python train.py --n_layer=10 --d_model=384 --n_experts=24 --experts_per_token=2 --d_expert=80 --d_shared_expert=320 --activation="swiglu" --moe_layers=[0, 1, 2, 3, 4, 5, 6, 7, 8, 9] --router_score="sigmoid" --normalize_top_k=true --routed_scale=1.41 --balance_loss=0.00477 --balance_bias=false --init_std_router=0.00953 --lr_router=0.000522 --vocab_size=5906 --norm="rmsnorm" --norm_eps=1e-05 --tie_embeddings="early" --optimizer="soap_variant" --lr=0.00198 --beta1=0.95 --beta2=0.95 --grad_clip=1.0 --batch_tokens=[16384, 32768, 65536, 131072] --seq_len=1024 --train_tokens=270300000 --steps=5246 --dataset="wikipedia_en"
Below are experts of layer 2 (counted from 0) of a mixture-of-experts language model. Rows are named router (the router's row for the expert), gate (a neuron's input weights, with its number), up (a neuron's input weights, with its number) and show model dimensions 256-319. Each number is 128 + 24 x the weight over its row's rms, rounded and kept within 0 to 255. Numbers have three digits each.
After each expert's rows: "gets" lists some tokens that make up at least twice as much of what it gets as of all text. This comes from a sample of Wikipedia text that the model never trained on. Tokens count by the router's weight.

# expert 18
router:141133134139126125124123097124135117144135187115126169125111142135127111114097104118123125106125108090152139109134125144137149091117144158142119119113154148089137133138130110095149154116093165
gate0:123119120145118079147162203081137130140112135123071152156078115138101135100128088158139112128144158149164142165117139168159129189171114133153122132118116162095131163145127132098133135175127131
up0:109120106133116125120120086097137123102140146126141156124130124116093122126181166109148190120153118059145124125139131131146101066138146121139120117138150096123132064130172125204154151143136117
gate1:171124075112112176137117125135128155120146131122128090136160131143162105091168100135106125143116134136122088146092150133133120095070113111149098162119165149135099097143141147127102161135086163
up1:125113168128144100123163112086112122140094128129132117158112106116102117210063147149132109120150118140126140088131102112163120125132128161155151157120071096113170165127121121156138150073122161
gate2:126120114122104159178138155146131118165143112125121115119169134113171122114148112119103169134121129100142130132129110126132142098126149128109138140124148123155101120117146129109161158133127105
up2:143117132140115126112121102124116106115114113151152191108109126137116167123113145152138141143142096111090144166138109117114089156083117115167128101127125099116152147155146145111106097147127159
gate3:110095115148119150131119145120143138146114144133130059145132081140119122140121169137193127100147172122139133127120127156158127145129141139137138116132115137113145124140129109133159144167110166
up3:178145141101148165090096154122102170149102117098160080158165069115172116132120161136133116166091139104156140111130128122139105128113111131138114116110146104135145145139110100161169174143119142
gate4:188106152131127146107100160123107096149121141113142186143130101143133085131139112131122094100152095167147138138111145131124186129118145130125086140200153087062108143116136117112120096129101134
up4:118115160172123082110156105128111129084090147104097159153133108101123109146102129122117167089099142139096095153136120154141165156156139158095116109112074137122152149137106141120104148183129159
gate5:140127142103122103122130110091157139179142108155132156115124151147135156144165098135122130133162090146124098171114169130124124138145116139138085151127109108084113102152162132151111102078118122
up5:131142139106128150128128162103136169080121115146131100105139133156141132085143112129154134163091127092138089121105115158115149106103169122131144161117164144097136144144175125123140125083104120
gate6:143092131122094119084102132151138128090149135134110105120123109115138096122108088158154126133143158101150124163126144106138138130130099120110109157141112141098137086165156125104108152105132133
up6:131125132086080114152121131152145147128098113148115115131149150065169080091157126173139130116135122081109119137086121151109082129119150175122124102130125153115125078153169131099150124111140094
gate7:161104106136129147131080136152183144119147133146107099131121098166141106161152126107125109148158128166146127129127136112131111113117107149132125156130123133096133133137161152099135163112115096
up7:115139137129122163124149088114123115133117101077148141091144101130173119117126121140107151123142107152130109136068165094117118079079134126150134132105140097148132117118112105127131176101145084
gate8:178139157158118097128104113129126116114123136136122121141128166115145108127120125123144125133110135149125133143111117115107148135108088113149118119139146147086117150133121132156106147151117137
up8:108150125110135057123124128089119159127130095114138086135139134115150133118109107091159121137089143115130142173115159123114177174189138094141146080132118127135146132126120129149146125114130131
gate9:144103082098083141140112170122123129134105138152110158119125130136136121151102072131132118134132135127139104131140165133116109133164086151159106157118117138114103140152152136127130126149130113
up9:107113142138124109178145170098081136146137149152139136160132114130131139151165112150139105127131107127112074098129147125086099104132147116124104159125110124124085132115141135140121142131123138
gate10:116081110155117119125138145154145109122170140140102144130131111143103139118150099140134146147149136148101154143127156106129107144110142107128137160131121175108140134117169145107145129146121133
up10:133126108135142111120126150106111126121106130165151114178132131107092128090126115109128150103138116086127127113151157097141133150132117185164111108111134114109086132145112096129086138175161136
gets: " |", ")", " ", "i", " V", "\n "

# expert 21
router:140130111131125112134152114108130154132100229140115138152105156162112129109146117101140113080133114116160124140159156123145121142121111115140103105136116104073142143118168117128115147144077135
gate0:107104130153104142121126150127162143150103206118092131121118137156130107159143175124118144098116127113141128137092115137096104120132148139082151110119134115133091095170093143126095151083116116
up0:155142116118126155141077108129125111112140076150151125098113109111126123099083076156128126169165120133089146136150137167142137105127121132182136155094095126116151163116153122144155122145131151
gate1:119116122168117161136150094145138126178133164103106112141061056122136075151170127140121144142174124146108091151149130144135120137110129141125133156099112111113138147136116156153156148142113129
up1:142103136097130126109083156090136126095122079176133133113192158139119129091077114144143138106099131090121162135110142116135126109140138088159128106126154125138115112134162119108129095111138141
gate2:131136104091083133106087104074144135118131128158095103105129150082169116140104070114131127148108120102112160160128122133123108094136137135130115168113111108192122147176132098122163137152103091
up2:146089164154125132093150162108112112142103077113150097157120101112077134152104150180174110131155116135146130113127144102148165100161145099163151108144138131090149149124149140164100096109163149
gate3:094140101130155137125177103126173127122094172117115149097082133127100106168126095111123097093167164108132178120156184110102095105109138126093103112101105087105118125086151141160150097114111146
up3:092138108149136134123179107125162123126103185101112142077070120144100088157134098107117112086160151114153171111156182106107111099112145137100078114106105098094113139088142137153173121096120142
gate4:160133138150105130105102131132134128120101130122058139166083154143153081149130045144159109110109126106155146179092137105109130124110126107110107116142124144100155137161121129091130091178133120
up4:097128099104139087126155142117121103156183149123194115077154118098126140122133186145110156128122100171102128081145094157128096136146144133154147135084127140140097086089148158168127157077135173
gate5:118084085130114105136163137155137132128109124097144113146150141150110127148126118108113091174095111165125151121092094148106139153123105112138154146107090112151131147132090168111120112141126160
up5:118115139119114123110090105107091131109108127161118135097116078102132134123127127153138151128158168100115120127125164130158132096129110110125130094064128103154096109140148125154067131135111096
gate6:124096079086095131123076142096160119159128095146122129131124133147170088158140127089132152186134142125116114159113143118139136106090153119150128172130094132151109182164192164091106084147116088
up6:113126150107107144137107113084180164126133073116131141143104103163140122104141130079110139197136158103128112156125127133094114105101147110161094150117128139143138174132179149089108117149141097
gate7:126089156147118115120145074114118115140107150100094122135085145128123101101110123140150126139108162111115137135101136148112160089170140118126115135097174112111119123150146116105118113141147144
up7:115127169137139144134145077099150118109057145127110136120111147133114137131077139108123133149109176104118148165142149136112121109186140080135115100071158096126087119123125138133093138107148150
gate8:126109107137091119128155137129125130165113141116088082109111126178144146083103105115175111097152134162162114105125120121135133164148120124135099151171143111108104127172116103150125119137119160
up8:149133125155090098136156123157133142161115140135120094110102099176093157106113150115169106118169121130107093141151149148150114156131114137152080134137135109147133147150146114141149105131122142
gate9:112110139125067141130150135132189135111107161103106138128112127114167140144156106133124122090139129156118132110123126135128130145161154091164125122119131112090138156170134169107116123139127137
up9:137128167128086145129151123166159147099107136114108149135117142114149123134149125137119101100108146137128108095111155114092116160148141095177114113116131118088115158162133121116102131137129128
gate10:114108154200107121069097101127184127110117156120103138123099106085093101131135135128123096117144121156118122116137169114128127134108118118138090091113107146116160136183128131141115121170116173
up10:140126100096116140161158174136095131161131128153144101119131121183171147124103116143136124113132129083094164153140081163144109112135152112111130152152139134130095084094153159117130141109121112
gets: " he", " T", " p", " s", " c", " t"

# expert 13
router:155104154142119124096082112120123137148101176126101105130126094184136115172076114120135148120098151136116122165142127129151142074101112127149122155134127141130117128138127189134113142140070175
gate0:130111131147123142114133173154093112109184115094151087099147102154150147153160121164127131142162115115161140160164107111132130123109133147181124110124115118153126134143156128104148133138091156
up0:121137133137138127113152148153101128096181118093147102119140097138133126154148109166128135128154137147160092133148095096137157115087108120160135101122122127153107125127161141116162095138121147
gate1:183107126113071133127147115113123133113109123120121140163120122145104160120113097130104123121138154141110139097102098101145164125094111124123109168136084103131110113124152131093145171106116123
up1:068088124155120154092190171104137144099111164172103160159121096124097098121134127156116124123159172137081128047169135124166166149100136122157099158169108114159139083101116131136129126125105149
gate2:135071111100069049154135116141107140151142094088094148119139129167134093118111131122121118116088139141154122152142164097151115113121147107142184088152121169139130174115155136160153126154102120
up2:116119105110139127104093145127138128147135149097182148124129123140117111108157154145149152091094128103106108119100145102141105097147137082156109122072144093098138122122099106126148114165113141
gate3:169148127143110179110115088108143096152179148118111102088123161161113145108092091133125127151145109151120186131146142120116150123160143151103156134159132138094167095159160141206115177108084152
up3:166117109133117122127122093081132138170149135130094143050128144149174101096123098130117146149162134115084141146128113107147151083113142118134151134152140166134124130108165090157101153103093140
gate4:115114138095137112144109117128150097150155121168122113141135136135153132113099087157137132148140148150080137144119156116216126154110090104172173137138128168136149146131164136091057146143149123
up4:093092156150143094161122117171107122129076130138118094202134139146140114105089134147140158127147165148138135121140162114159135149122116121174171109129135160148135129150154136080128090132149132
gate5:098126124125140145106116122125107139084140159115126132117068082111157126148139114154111082130184086167114083151170142085162174159139077123141152169136116128090134127138170121099113115112112149
up5:094110104149134129129141110120079131126139133088096131135089107125159085119103113160130174135161120159118093152132168110135144128131084095114177183179090131087156117092136173132144107098146083
gate6:163097097162129143127083130132143103137136161129117153166145120119088145161134119149116179092140131068117140119124088098127103129154123123121135186133100182116103119141148134117138113137114134
up6:123145125177142136139106112124133100114153164144104136152113138164110131146098102147142176139151126116131097136137133162105105151158130134124149167124113185124118121145143141151141084115153119
gate7:113073154140109139109118132115122139188165104119095115101122130131122132110117121156101144132121120145171113126132115142123101101145115117149127169158119153120118155130166160145108163133145146
up7:096096137151123110119125106133135151187183078132074118093102166137107131106097119170101157129116097139164122133139112169082114060145145118134125166166130128135127149134155140132125137146156147
gate8:104059164116064139143079140136098120151134128118112151109166093134125144138143145109155168115134122119088154166137133116136107121086133116161126123099114140111110151102120166155136111148127137
up8:139188099127161114089176129095134127081140135160140109150074150090129122102129097150097074132138130120139130107136135155143146154167128155106113134141150131119120131126128092112134163091104139
gate9:137111124144118143128155101171150157090147125108122130138110134104133103101120113171119155148105117142145137157087139121145108110138175141124148143127162145121167153107119123098129105135126108
up9:127122114117104149130112086148157114128164124123147124126114130111114098108152128149108127104136147171159104116109150111107098124110130094117108200125148163125106134126131154143096071129122136
gate10:115111129171111109118104164164138144173115128145156144133116133120139176145097131140121141175141118127097168121103166122123130129171106114150093194077112124091123167153156125144148131090108144
up10:118142099095131126099146137082138092130158123120091132122133133151111099104158100145126106092138090116123125145144127133146102140147156136110179091176163154140112107142143152109073161158152125
gets: "-", "\n", ":", " |", " f", " "

# expert 7
router:154103101149087127098166148147108155159126168139125128135126129114130130145146077088193101094114132123144134146113135141163121127142147144126087131174150130114122149133172107071146121134132180
gate0:125117062121121143092104142130126123117119160097134126124112106116147159149142085156134138163117167064173116133114138114103135136143089115171116144126124141100131127167143111169105123144107167
up0:108123163105132134160138118100161107088109143067110120148108138145123100126109152113148143115130107134154159167128158080107126115130106114117104112140135164089144107167147123088154058176117129
gate1:127129122090093145099155102135102135113132091136133121131117091130124099121169124132104112126116147084172146117122150157135148117155110139089077160143127131099160097153178129095170096126108108
up1:142095113098144144105170143133088114116149102173137134147122070113125139121153098128099103140097143110149153097107112126137140117129088145095076148124137113101155108151181134094148101131088102
gate2:148131114117136122085131131121166143107143107114083145131175136136116169109128089094134160113162164117108146131122140116138162079131105136096107135138134112134121154131160140135126155137131121
up2:142141147128133143153112123121101118142124143143175090131084118137134101117138170143128085129098094114154090102126108130137101161089153131179136123132126139109137110110095093118111098113121143
gate3:111085160114117129131142133146148133171147109136113116137104095102168128126150141135112113118137124155203144151157169111137089108182119119149140121189101161132127117161122121168103109153145103
up3:115103184123104141109128122135121137175133136141134126152117129127163133084142127113112133131161132126167108158130154090121102121168149093160151150161137156113136160155132149123143100147149109
gate4:103126103129100102142140116167136145180195094131131123099116101140145183128140134109103116119085161157113101116162080125131083148144103169105137173124150058144124130092129117119175128173103090
up4:120112139154095155145133121129150148174157147163163116145140142145112153119124178120102091140134102147102129139148128165116105081118160114130136133154108104104143141161153144117127086119110108
gate5:136169102116159090125133138135059152109097119114126114136134111137110071110150133096143166150145085074127118127102038148150105093154125093131124093152161116141130143132139140109113132122158143
up5:115094142136113160125110135140181118138185127136129137114113152121144163159117134177109104120106165189118139136139204106122161154105130173121149158113095126118103111100131129149148134125098111
gate6:179093129156049110105109118150145135155140154108164145148128106111123095120137118103150144073161134121161115138135154148106095146136138156112176143123149152129134109159129107109109131077098188
up6:124120139056145141151144147106103108119147117139130144126127149124140162058144154165105094126107116122149132081139129056117110165156158149134146095124076111095126101124130105119120107149178107
gate7:133127122111143150137080105102136088124093123153145129140156156099106153156103094100152127144119184133171131162144125085170136135105075133081133161144141128096110143154108077158112106120106167
up7:125119154130106156125140163173153169136133134116093129108119056139161141133147149128126116119155117148114133082150142158098153143117121097175138116112103143127137107114135181133122124131146090
gate8:132090135132115094149166102115109133118121153104117106130102132107140134115121113155162149112135074158144148123122139118155147155163094151143093142153103120098128106109150106091155150140115136
up8:103148101120134163109092158141142102117150115155127150139152130141116115142135157091068108148132150102122114127138110145101113100120155113112139139091161147143122138130126171165095111106145142
gate9:173090118086118075124127168166136128107098143196114174104157116104142113136143137106188123142131083116143143145138165100171104150177126150123165141132114154159164150081129137105123167121116113
up9:164113155086110107180141150116155141134094141135094115134122137085186138125100116117159117138127091111139157153139164083157132174221072124157144122162139134123121136098136091157134112156125111
gate10:122108151089119133144125112160137119157124084147103159163135155083192136116134100104127118140116077123155120160148155136160125139162136130155136133135168118130117117149174129139128097150127120
up10:103149103123159131152111160092141114135147125117143105113105098152088110125115155159118131116149146163093131124064109107093171107124099131133136081139094119107122115122106119115139144135130097
gets: "|", " the", "-", " is", " =", " ("

# expert 4
router:099114140152151114133098134126122145172129218084123138123135129146116116108135113121135105100142094161082136102132161135156139129096134085118110122122126159123134086137135134078138095131110143
gate0:113121137120166129190139114100127119149122136098136113121099108127122103136101089162129139141123114145116105113128176136144117121119133134158145175104132115096124134141160117173140106102106138
up0:110100153138149137172112097095134130166086127114148109090101115154110110113090122150170118112148103108096096094151167146173103118120133149150150164109117120106143124133161107135126121112114117
gate1:129087073093144073115129129111139169139117108140087117112124141187133142124072112123136146125116132141118150113133120160159089133140105143103100159138123107097084177149130176079157183129109112
up1:169135077072155133132081096123149138140111139136124106107164149169143124125127142117142105112084112153141133134167128130147073139128112068133133146139140107160105131109120174179113161146121088
gate2:141111157134150136122147116128119142144091171079155105136107131114092103106142093153088135129164136176109132113160158145144119133085162118100097139135140153116104095102166128059147093114144118
up2:155114151144123131144128143130138114136137154077152070152097160104095120120141092135115160145162122152114134122142156152154105126088146123103108164133140159116095110107204141084151111128133123
gate3:136079109129122128176139090162108124137114109134123144107146118146114131145125097114167144114087100131140129127171152111147131148101143142133136170167101076122134115100136140173113108137136128
up3:116154119128145129091114135128136106144123131134143106146132163122164124099120163156071095146149144124152148143113087136140120124169119131128110091125171156148114124151128127059131150128129124
gate4:120130125164137113135127162143106151161147117114135138173131172102140109140176080138157034109118108133124104112122123123136087115160137128151140149122161164126142143102114125050143112167151124
up4:130125107151158102195124115107132151162188122108145133142138146145130121102160125117126102097150108142120108099125118101114077135155133173189145110132143108117115144093159105064135121158151114
gate5:170135139134122111123089111105104135132086151113131137132100185128116112088116118118169154120154095145125139127151147132113107122156150147120108156135130114139133152094120105142129137132112132
up5:133102146135121106113079092107105166151119159095157150123117144125092109119151154150163156113164082141098104101147111142102105146123143165088091160128093107132123138135150102105171124132131112
gate6:144114151106090153142142137142099090097183136135118128156095144090119099188126079141132070146124057142137107139106115147126160118129169111129072154114132129112118130091134134125141169125119139
up6:172098100159122118140129124136156116146124113138105107150141128093151114104129110076115142123109177117141132170160134092139105072154154156170132123180158081118112136122145143126136101139114162
gate7:139087094125136175175086085059108159116143140152128131157096135112134142135156129149145141128142152151147159149109143108149133133116177091089165122151144092117082120143146120162105145113089148
up7:113116083103122124125112099082107162104137074137118127113132146134144118136139129121124093147122112164134164160093171124134164120097129069118164143078170126133101131098117197145062129090115138
gate8:126117110114109092086135174105139136156114153143126083131123170158126117099157094144112139113096129120125133177086104128132119123135172106161078141156159116096084115126147156088121164137118163
up8:087146122133117085112133163123144094139130148134137083118139149141124080110156105113107111099081122115124128136119087189128103104123186097140129150140156118127121087118114144111125141143142148
gate9:129122135137114112095137138104140145148131136168131127128105117134154150096125093142121156134104154123088128155125142167098109111113116098134157129087127144044160129112144089104128188155114122
up9:125148140101122138134108109112134113132137131137120113114148109120165123154074126137142100082123115147117120174125107099106142144117103132115159110153111135115070112152140151143120166147113102
gate10:137109113160118124110132190126120127154165126128134153155151093109109125174202099141147086133102091152116120123156101103136112165108138125138145161144143146135132092137136123103133095127118132
up10:148081128117136105175149161079081134150139144118142134165131108118114131131166115141149111137131125135153116113121125120123097137079151173120134102115070106165132121127151137096146111116129113
gets: " in", " and", " by", " with", " to", " on"

# expert 1
router:129095126118133136107119104125144111106138189138097112101093166152112142131114099123149100103181113093128170151106151125137103146127176118123097142134152151118125094127139124103125140126093152
gate0:156084093139130152112120062132144123130100099099151152123128071137101124130126121176102151122141127133116081122100162130134114125137109122165104117114129100131146113137108123145142091111123120
up0:134167132136110131144110141120107059134176154164113067131129127134148140140120138137176062104123096151145136139152072104148125152116146163113112110128124098161124142150143166153126101125124151
gate1:143120117133124105082130150126117075113179154135132115133118135102159129141121100128127095111110088126156138163111127146190166144147133119118100115157116148110133097118156141127108159157120165
up1:154123131112112134174106105125153161102087121064100125129098115172075113194124123104129131131124127148098127106122144111103120111104136168139129181130139108110093147157112143095154126111122139
gate2:134091141104114119159109116108155119178076145144083131120114142165134120108120164115130167104131099086148149102063152119113144142145070128129122152121142185141093132140136136095150144142103134
up2:131144097140115134126102127129112082060178095110143129163114135136140119125148085100118095170142148177170105164162113158130112092132195118125132120137111083137153162110181103112112089105111159
gate3:143098082158123120149123152167124094100077111146100121124164129128115153160083111152112072162123149144114147138144103120142154097120125098104135126149133125111157147149184115106173141117126189
up3:126146151105118140131139133096133154164148136118170110105070131121128095100180162126140156101096106088136157108120135101110117082143140126186104132138119118084113121140100105135077129161162099
gate4:136120075124121102146120133083088032132157135113132153115139148147116084101086132093146124151135132161166133179130120217182089143109145098133099150121123077124100126136096119130152117109108106
up4:126060160118106115117119164141132112096147079108108163142116063145120125121158121123140136102151193112149155101094138142084162123137115120112127162118101098157112151191119090109140124150134113
gate5:144103132161110136093110148147164116141134120169125115160138117128120129109138120118161076120148116111118110128149113121146143142077137116115125111148122118139114118129112167123093131155118133
up5:133139118113123132140157105103117132131107162097120130085117126104117124145138138133115143107111157156107144132097146112147137097162110112132127162141127180098125153132107092149137122109120114
gate6:163113090128140111136143140116151123104141099078157123137082109142056143143130120145141141090139147137109125136144163098161109179208147143121131143099131117133086142144162113129127139130125151
up6:107144089072129107088139149133111131141108111100159148142157140115152139112135105155097137138162125140148128128127123140119165128115106085134132125116126150155122135120134117133118141132139085
gate7:130100111158101169128107157181118110142122144100110138157155135140077128113113106117163106129119120088117125116141156115135158150177155137114081138146129168118140121174098137120086134138123129
up7:095118146133130140085143164156132129096116127123106130144114148148091106104115124106124049130135127091122157146136122156124160115155190176125064131133138152129164109195115104082102128129143115
gate8:118109142156117138115154122135142127079133136125102099077160140160120115176095115127138161073095119149142161118190136106167155159145131120104104135130117165127125112138124138121104166117146133
up8:131163123160145130143118148110114133171125150125143087169142118103135121111137161125127125142140149125110134108103168164145178136150079143080096169137124125140166131139074111134149137185116156
gate9:151115041138080095096101122114156115107128136084130108141107134134131121131118116158124121124146206137054078117130125110125143066131134086163164133124118126098130108114167164099125126082117158
up9:095089058164116111092090106124128103075142125096120122171123145121125105090118158138117125130132166148110139125168130103094139095102140140135197093127094103142133103114125174115115118101145138
gate10:109111097114158094138134147112138125134133137118190177126135111129112110146063090116196093141120150094098137150151175115118129136138066100158146121112108153118155116118112133135073131120123142
up10:101135130130147116071163168110159158127148119097166172116145119063128108170126134103150095159160166122093160124116137136099125124151099105130160096130132148117079112154107134159183188104116146
gets: " ", " |", "ar", "c", ";", " as"

# expert 19
router:137113104139106098132136131109103139139113177118102093121092173160164155123114098107108117161139100145141116124117148151119159124104147147113094126110163159118137097095165118102122123137120151
gate0:134114123081113090127122130089105155110178159186091100129135124148123125097146164167129166110129103139100120152126105122120083100127131136140136162118133148119101122113135176087125173116120161
up0:140116143133131163118103122134157068168111112070162153137127108076100066161117097108134120121147127129102125129136135114157169160121133106145124087137105149104133154149122101162161104135109115
gate1:098125121079095113125115098129127122142112098110084106121145129128154108141128129146135136130128140083153132136136132138128097118155091112155136141165150176088151129143156122129138172111124111
up1:086165129180126087125155117114116106126128120136125122160103155152143133098123155123109123118101129120107123088109087142113154094138165127090137098071147100183154143085078114148114116113120111
gate2:135140142137112104120128120138144131140093187132136131143118123115103122081148104157123140096143121153077123118104149126135111152133138114157075121160114105089125106111143092102091106132080191
up2:119157054146133108148134125130109142117137148142123119168119147115147165075205141113090166162104133148107081119111125134095123124104135167115157151104148117152115099106135140095133129146146134
gate3:123133114111121161117155136161140114111110134168149102138139118132126094136150150155152107104150117120069130170142152115156137146108150129141116130100111142101088156147130098132155142176143114
up3:152114119104112126142114118138130113152154125154139103103135117095125109141092140130135146108136113159135142103167129105151147112129123137114129161153098144132146164127138059137136135123119151
gate4:138107136108127122135128131113144091123110143095136119133078116134131078080121130126142083077157116091097131159120112134135154117115125132149102203149129161102126150134158192097178161147098133
up4:143158113140119110149112135131131144149175110163123138103162130137086165180174113166118135137089164197153120093126138122124093112142122163116137078118093093153126137148121113132128099129136135
gate5:154117130129154121102101183117108097139098113137111118102159134111131092121106117117151141108133143114143122157112117126173142123164138158146078105122116111095112146159137126107141139161117115
up5:104137128141169124102134111119124162106107126084082147115093141112138126140086124101129119148104113130100151127150112142137167158114131130087071110092135111095102110094117119162154168130121082
gate6:150088086127161169118104122135147134150113120143101154109131127141096117153099090122150140143137119098142163134175118151138101110151100123114148096165136146109150113109160106125083132129104124
up6:130156109127099063156141126095132101072168132134119121131111145127128130078150168123119091105112097156122095106104071117145132109122141135115110119106123141140121155147127144118152142138096159
gate7:132108117130121101091104106137120140138143138127152175154119140161119117147095132144133123142139162070127135134063118127091121123175099142121072140141116109127069160131151089144158114186108115
up7:151131118070109126095115139132127115115124125137125095094135128109106141130162088123128095098117126059134157168140183115139142170135127144102127109149122131107145123148133108157149192130114126
gate8:149142096115133142095110092128142087167139174159145102113202120150127143109108131105132105111115137187106121090131128107146133130117128087143132128122112114152122129188130157123109135170124115
up8:097148151133150113137131159124109186102101097095155160140087140130112141120175148155126152134137137075120121174134129127105104120131121147126140141151145128107133142058129103140156103124123131
gate9:157124173114149132072093122111144145196116102138102130098111123125124121135133092148142094103118114100142135114185129118142110138151131161086098158172121101104073130165099101160117172102101119
up9:099143155134137117081114133137111115147114130156132131135142166145154143106117086114144118157103080106125112125121124170118122161150182115119139125162157084145124107116134108142082124112135110
gate10:126115104098163141112118162082143116074095140101122139137181115107116109117154168122189121123124125143129136141152130115144108144117112109149159122213129133133170150141116125056132152131103152
up10:156100124091100170128130094131165126121115123140136134086105080100115096134133141150148118096184157112129141126129123085146105132119107130141114157126092177086099137165127135101128159128124135
gets: "\n", " |", "s.", "===", "a.", "\n "

# expert 5
router:139109119126115106095105127112142127109128207143116123103107129138058138082133094073123097119112109112120167125130116153154130111105126126177110107122117151090123108131159132083115148138097192
gate0:081152141131122140103080136105116063145130116115104145111078135132162121133131135101118162152174132137146147176091143156142099144145134111180131110157096129102148125147148148085147140118122089
up0:143149125122127118141169139150170142147124121167129144123071132110141128112126078158118090129118082096117107127147129076127168142102102133156109144166162182116083140132140103171166120112134148
gate1:128117109111118120150115125128140166157108145131158045112119125139099107141126119125152120124112109131163134139106088099153149121135128110167108152127122134091077107154137130128106144151112174
up1:123118160082127181084145154127110112085108136116126121129136116115117121103195131089111074086129143154124125137113091100120184054092134134147133145149119129148120092130154119086130113155157139
gate2:131114075167099146147117148122133144133114137126106113127118142128145079154085084104117088098135135136107155214133150139156137149165098122099110148127075172138105115115124125128088139129118102
up2:131156186105141109122149128145115104127163130131138135165128131157101108118181173125102094120121170108139080077117112115098117119067147131156129089139171101102127173127133114150154102128125128
gate3:133050150149111145134140093135119122114105112075133083153116106117120097140131124108167097111122133172136112164126192145137125125130163114123135131137136144129115189118113127175105137121063142
up3:135112147128129167104157091137142161141088122098134079148129094125109084109122140113138154139139139152142158154136163094150101097115115097139141112139146125139145152117109100136133071113103116
gate4:152127179072119155130132164106119143173134162131117112142088117118135127129118125123146121131157119169160116080125131092083140155111095114170164111139144134100093133134106130156138142137120134
up4:168121138092129159096128136164118140133142135099121114140163140085116156091131126121119125107124144235136088115111113114108121132156121120147122113116121098151110135136100120124110139122117103
gate5:145108125093069133177110113083107070118116114163153090143129107117159142137154101105134119152157090163119194124076135127117110113083117159105151136068160124137134157096105139125082161094140164
up5:190165142136148118095164084132080144175142109096120153091141136147120114157115116156111153127124138158137102141125105126129135190190164090176133117169120117161135106112152118163109098112139110
gate6:124121074168135131101161114105125137100125167112091102184138152158096163147117134082168130132153109132122109088172143122157116163149099132113153153141155160074092130138146134130119175099106153
up6:118141105147118115077137088086109096087136136115120095153150151149095149141110123049161145141158107121128123133165149132126121168156103102142151144122110141092122124170149121113130157111144152
gate7:139106116128121131169125130135136125119109159152082152136092144134103098180122114101141093127097125166143176129102130135115177141122133107119094139138164151086082148131148161131120151149104139
up7:109104152127108151118124151174122092179187129124149110099098108144172139125157086188150145108132176122147140131123118123129127059098109135106108139172097115124131136139150100078127166123111100
gate8:132084126142083130085093105111159153124096179130117140123102161163127141151148094112156205100159091143091132144079195127149088147128098130131121174130109127109107122143156124142131125152119103
up8:133175090168142121206174131139107092150129152142117135143126121156107113107153126113138108157117178109143111140158107162131127091110106118124142125127140131150132164118105138111111142110104176
gate9:092095098125127139128103117114151163157150162112118080115112140166144123117160125121157166092130143109105125131166127142159098143139140117167072133133147113105114176096158111079135133146117139
up9:150166181155162128140172141136132125124092111133140166170128121094090162158086151110107097177118083154128121142082120092115115105122096142100174140148128144118162095122114138127104147120120117
gate10:147141085082131110111161133098200114097105169149112145081111147146116126138140120113132092115094119164118148129111138188138140169137134155136136107098127097123135157136154120100126123155097142
up10:182144121114147135114130138124173086105075166151123151087095139126110122152121118116157073126078112123107115142109131164143159138113125143125136139121104084134123154138140118120134133176089150
gets: " S", " L", " N", " D", " B", " M"